Experts of a small language model: a variant of Muon for the experts.
Below are experts of layer 6 (counted from 0) of a mixture-of-experts language model. Rows are named router (the router's row for the expert), gate (a neuron's input weights, with its number), up (a neuron's input weights, with its number), down (a neuron's output weights, with its number) and show model dimensions 256-319. Each number is 128 + 24 x the weight over its row's rms, rounded and kept within 0 to 255.
After each expert's rows: a language model's description of what the expert responds to; "comes before" lists some tokens at least twice as common just after its tokens as in all text. This comes from a sample of Wikipedia text that the model never trained on. Tokens count by the router's weight.

# expert 14
router [149 148 115 115 136 140 150 149 126 160  62 120 143 138  99 121 148 150 112 123 149 100 110 137 141  87 149  72  91 115 131 138 114 166 113 188 150 105 140 112 136 164 116 126 131 114  86 115 148 118 132  96 104 142 104 148 128  99  83 131 116 130 165 148]
gate10 [115  81 136 112 120 145  90 126 211 153 110  90 146 159  86 179  91 128 113 135 102  97 139 120 106 127 126 137 120 121 143 108 111 165 141 121 118 137 101 128 159 151 159 107 134 106  96 104 109 131  87  93  77 119 106 125 117 136 164 138  83  95 119 119]
up10 [158 128 100 133 131 122 116 162 109 183 123 148 107 151 152 148  82 135 146 124 134 111 155 164  70 114 136 186 108 148 114 113 181 107 116 136 103 168 121 130 136 130 140 138 154 152 118 159 133 148 122 126 165 124 154 131 118 190 134  97 137 135  87 115]
down10 [ 76 121 178 118  66 153 110 126  99 121 131 145 100 171 141 163 143 146 121 138 126 111 144  99 107 112 112 164 116  95 130 129 115 126 127 151 162  84  94  89 143 158  87 151 122 115 146 137 109 121 144 176 102 148  95 153 133  77 107  84 146 127 158 123]
Past-tense event verbs like released, opened, won, scored, plus line breaks, dashes and pipes ending list or table rows.
comes before: "|", "-", "\n", " to", " by", "ed"

# expert 3
router [121 154 133  96 153 128 226 161 152 114 106 137  93 101 132  95 126 137 132 132 117 103 114 125 141 102 149 102 110 143 127 183  83 158 126 126 151 128 147 122 167 109 122 146 131 157 120 127 153  87 114 118 144 140 126 129 134 141 117 127 114 106 167 134]
gate0 [137 133 149 159 184 180 123 104 139 134 106  83 128 128  97 146  99 155 115 143 166 139 130  88 103 148 179 126 114 109 154 132  98 120 128 103 142 119 126 113 163 124 178  99  96 138 102 129 124  93 123 121 134 103 138 167 152  96 153 150 146 177 124 145]
up0 [123 151 103 124 141 147 148 113 113 160 129 126 133  97 142 100 102 121 112 140 149 100 162  93  99 159 162 100 119 115 151 106 132 102 149 109 116  88 112 131 110 134 132 142 159 134 150 126 146 118 170 127 122 112 153 119 141 138 107 161 154 162 131 126]
down0 [136 132  67 119 150 137 126 129 125 128 143 136 150 159 143 160 125 169 128 109 127 140  95 167  86 126 130 110 112  78  99 117 176  87 105 128 108 148 129 117 143 179 143 159  98 122 163 131 117 157 107 113 137 100 146 151 102 110 118 142 129 111 135 110]
Single digits inside years, coordinates, vote counts and list numbers, plus line breaks ending table rows, e.g. 199-7, 61.42-1.
comes before: "0", "9", " |", "8", "-", "5"

# expert 4
router [133 149 117 114 130 108 201 157 159 114 101 108  94 120  99  60 147 116  76 128 119 103  92  98 129  77 130 115 136 165 120 122 112 129 144 148 130  95 130 107 136 117 146 111  97 149  86 110 125 101 142 144 112 158 157 111  97 156 134 173 145 150 145 187]
gate0 [123 139 112 128  99 124 125 141 133 172 124 133 134 193 123 133 132 116 100 162 174 111  95 138 192 142 123  95 142 153 141 126 153  95 124 139  87 135 163 161 142 142 131 111 113 105 118 147 100 132 136 146 150 112  95 108 114 120 169 101 122 122 138  90]
up0 [108 157  92 116 122 126 111 131 113 148 117 132  69 172  94  83 146 110  94 177  94 134 121 118 129 122 127 121 127 159 136 126 163 110 135 142  87 161 113 123 108  94 134 172 168 134 126 168 102  60 109 140 165 135 112 113 116 139 147 130 108 132 143 125]
down0 [117  91 152 149 183 121 140 112  64  99 138 124 168 131 161 136 154 121  94 101 125 159 110  92 107 135 113  74 132  79 155 109  92 165 143 143 108 134  97 139 132 136 160 106 126 146 135 162 161 108 124 123 117 103 100 146 139 163 120  76 133 122 127 105]
Table pipes, spaces, line breaks, section == markers and opening parentheses in wiki tables, lists and headings, often before numbers.
comes before: "1", "2", "\n", "==", "The", "3"

# expert 0
router [119 118 109 135 137 123 184 133 131 131 146  71 153 138 140 111 156 127  78 124 109 106 133 117 133 120 129  95 108 144  54 157 121 108 130 155 129  88 114 146 124 118 142 164 161 138 111  87 137 160 179 136 167 137 133 137 112  90 120 156 118 155 123  66]
gate10 [155  88 140  95 105 116 116 136 112 102 137 117 126 139 126 136 155  91 193 128 171 109 129 129 117 137  82 136 137 117 119 119 121 112  84 160 135 145 141 224 126 133 201 140 122 108 133 136 140 109  96 107 175 148 106 102 119 132 140 126 150 120 130 137]
up10 [187 108 133 158 117  68 107 138 119 108 101 150 166 159 126 111 139 128  95 136 111 117 132 149 109 131 165 109 168 141 159 109 126 158  91 103 166 133 152 128 139  83 102 118 161 127 110 135 143 112 127 129 124 109 120 142 155 141 134 159 116  93 105 114]
down10 [111 140 147 137 114 125 163  99 132 148 117 134 133 122 127  96 118 144 151 108 144 155 138  87 142 140 148 103  76 141  83 129 122 114 139 104 121  55 130 117 141 151 171 140  72 142 107  72  73 153 149 111 133 145 134  99 142 156 124 127 131 174 117 106]
Common function words and main verbs inside running prose, such as the, of, to, was, his, plus verbs like served, attended.
comes before: " the", " a", " to", " by", " his", " as"

# expert 2
router [107 131 134 131 114  91 123 137 136 140 200 141 124 123 147 157 105 127 107 118 108 105 140 133 118 126 152 137 142 127 125 129  96 149 136 172 105 113 103 184  99 148 131 176  96 157 113 151 175 114 126 112 131 181 126 104  88 140  89 103 113 110 121 112]
gate0 [129 148 137 131 131 133 136 131 136 151 136 100 130  99 118 161 138 149 130 135 127 116  94 114 158 163 131 181 142 140 132 185 118 110  87 116 133 159  79 154 143 106 120 110  88 178  87 161 131 152  69 130 107 135 141 110 101  97 100 107 144  90 167 135]
up0 [138 155 146 136 170  95 147 150 135 134  70 108  86 139 119 108 120 101 121  41 116 153  85 153 126 150 181 119 132 120 136 112  89 137 140 161 128 171 122  96 111 145 171 151 145 159 138 163 154 152 149 116 129  76 148 159 112 177 132 126  96  95 125 113]
down0 [143 168 149 133 143 140 106 122  96 143 101 165 161 121 108 144  89  80 131 150 105 107 107 130 107  64 110  83 132 139 113 128 134 105 105 139 108 120  86 153 106 106 101 117 104 151  82 138 127 108 100 142 124 135  76 108 139 101 134 123  71 157 122 115]
Common nouns and noun-ending pieces for institutions, roles and places, such as University, film, government, judge, Director, -ation.
comes before: " of", "s", ",", ".", " and", "ed"

# expert 12
router [158 116 124 130  99 110 181  99 142 119 120 120 121 127 133  88 125 152 102 135 107 128 127 114 118 133 143 153 116 111 139 148 128 105 115  93 122 101 171 140 147 111 146 170 116 150 121 148 137  86 125 103 166 117 111 102 107 131 141 128  84 144  95 153]
gate0 [129 146 121 132 141 107 181 158 138 115 149 133 110 127 120 132 121  98 139 155 128  93 137 133 101 116 137 164  99 129 181 162 141 126 164 121 146 149 121 172 178 123 162 138 167 158 148 183 103 119 122 101 163 137  93 145 103  87 135  88 117 152 137 152]
up0 [118 167 114 158  92 124 119 100 102 155 143  70 100  65 153  64 137 128 129 106 125  96 138 144 151 152 190 160 158 143 107 119  79 167 122 151 167 138 103 113 154 142 117 155 131 128 100 148 133 144 108 154 116  96  83  65  90 116 109 122 100 129  80  99]
down0 [171 140 141 127 137 131 108 101 151 103 151 124 130 149 124 106 156 123 145 154 156 151 175 130 115 163 129 144 105 165 140 142 137 158 116  97  69 148 105 102 111 144 141 103 157 120 118 101  82 144 132  93 119  85 136 136 103 172 146 126 149 180 101 131]
Spaces, apostrophes, dashes and slashes in tables and citations, plus starts of surnames and particles like de, non, inter, out.
comes before: "1", "2", "3", "4", "t", "A"

# expert 5
router [110 116 113 136 134 125 145  99 102 136 120  95 135 135 111 103 141 136 121 164 133 103 117 107  92  82 129  92 173 143  74 161 122 160 107 105 119 101 143 163 134 146 130 154 116 157 123 108  96 108 168 120 125 158 155 120 107 109  99 157 135 133 128 118]
gate10 [127 124 102 127 159 131 144 136 120 128 152 122 117 118 155 119 130  99  89 122 123 122 170 117  92 125 104 104 158 127 131 156 109 145 119 116 117 190 120 104 156 145 109 128 165 161 142 102 127 107 137 157 145 124  83 183 155 167 121 135 149 141 132 105]
up10 [148 146 171 123 143  98  99  97 140 144 122 128 180 130 191 141  92 130 136 205 133 114 156 129 143 117  97 148  93 100 112 118 139 144 181 143 155 132 119 135 123 119  98 149 120 127 129 143 116 118 167 150 125 111 142 134 191  94 173 136 154 114 119 152]
down10 [143 100 106  93 127 168 127 141 116 141 136 150 156  99 132 129 130 125 128 100 115 115 147 144 112 141 124 113 127 191 161 153 152 118 137 141 143 178 115  95 131 120 134  87 122 140 130 135 155 107  91 133 146 161 114 134 123 127 117 106 128  97 147 132]
Prepositions such as of, in, on, for, by, table pipe separators, and colons after infobox field labels like County:.
comes before: " ", " the", " a", " The", " his", " \""

# expert 9
router [ 85 152 126 106 110 109 102 185 181 104 156 103 112 154 131 146 136 147 145 116 105  98 100 113 139 127 143  99 162 122 132 101 109 127 154 101 130 123 131 129 115 145  90 120 159 124 109 109 129 173 136 129 149 120 128 134 117  97  84 164 165 148 129 171]
gate0 [138 113  69 137 145  90 101 115 165 126 102 103 125 130 146 170 112 100 109 164 114 108  93 112 136 138 155 125 115 126 169 114 119 143 169 125  96 157 140 130 116  94  82 156 112 127 160 103 153 160 152 143 116 115 124  94 125 146  87 156 114 134 159 117]
up0 [110 145 141 124 136 116 143 165 118 131 128 146 164  92 141 145 170 107 138 105 164 164 146 115 150 113 134 105 147 120 141  93 101 150 132 114  87 131 127 138 117 128  80 125 146 146 167 106 127 176  99 141 108 190 156 117 129 141  83 134 105 118 124 137]
down0 [153  97 108 126 145  95  97  95 120 155 137 156  81 126 132  98 109 136 120 140 130 133 133 152 120 131  89 125 156  83 110 159 127 135 110 133 168 146  73 151 166 150 143 162 101 151 112 116 135 108 111 139 107  95 131  97 109 134 137 131 119 165 139 132]
Plural -s and similar word endings, plus common nouns like people, government, school, and capital letters N, S, M.
comes before: " of", ".", ",", " in", " and", ":"

# expert 13
router [119 120 137 106 160 103 183 115  74  93 140 117 101 104 131  86 128 149 130 124 134 136 105 111 121 159 148 123  97 140  84 137 117 114 110 116  92 124 133 153 121 108 119 110 151 146 103 118 124 190 146 127 159 134 143 148  90  84 103 158 101 112 118 120]
gate0 [114 144 105 136  86 122 137 125 113 111 186  92  85 124 133  99 138 121 146 107 127 102 123 129 154 162 128  98 108 153 110 175 170 163 103 173 162 140 180  66 138 121  81 102 118 144 148  99 138 118 126  89 153 132 124 159 112  92 130 104 124 126  89 118]
up0 [143 150 144 121 148  92  94 129  98 166 170 101  82  75  74 146 109 130 109  58 161 128 104 130 148 143 128  49 127 110  96 115 119 123 102  89 147 109 104 139 168 156 119 119 133 183 114  90 136 131 118 139 150 153 126 137 131 100 113 145 139 105  95 156]
down0 [161 144 157 149  91 100  99 114 128 130 119 169 150 138 142 139  98 141 102  88 122 143 116 153 145 139  56  91 131  95 122  97 131 158 144 115 146 123 127 103 140  89  96 146 112 139 133 142 152 142 109  96 105 137 130 119 119 152 159 167 134 154 143 171]
Commas, periods, and, or, that, was, had and similar connectives or auxiliaries that link clauses in running prose.
comes before: "\n", " the", " The", " a", " he", " In"

# expert 7
router [ 91 144 112 134 147 111 136 101 111 121 123  97 101  97 138  99 100 142 102 117  92 133 149 108 175  94 129 107 109 104 103 154 146 156 128  98 144 119 116 144 130 113 112 125 128 121 123 121 117 128 147 101 166 142 182 102 140 166 120 130 102 147 164 145]
gate0 [132 146 173 133 122 133 108 157 103 129 166 124 138 123 112 120 126 130 148  84 129 117 146 126  67 118  76 117  85 132 105 112 105 158 112  90 143 117 140 117 136 146 170 119 122 115  99 127 122 109 128 106 102  98 109 133 142  96 141 165 152 137 172 123]
up0 [118  97 112 173 122 133 129 109 153 123 148 168 151 133 129 126  78 138 157 125 149 118  89 130 168 143 129 113 156 126 119 114 142 123 142  97 132 145 124 137 115 102 135 130 154 143 137 184 157 108 135 134 138 143 153 138 147  96 153 149 138  99 114 207]
down0 [130 174 139 113 161 164 122 143  99 138 140 142 127 153  95 155 122 115 116 151  84 141 117 139 143 136  90 129  86  67 112 120  91  97 112 119  64 122 118 131 118 125 155 146 121 126 180  99 104 168 112 146 124 151  92 146 106  95 127 130  98 145 124 106]
First digit of a number after a space or parenthesis, such as 2006, 1915 and 16s, plus some word-initial pieces like Album.
comes before: "0", "9", "8", "5", "7", "6"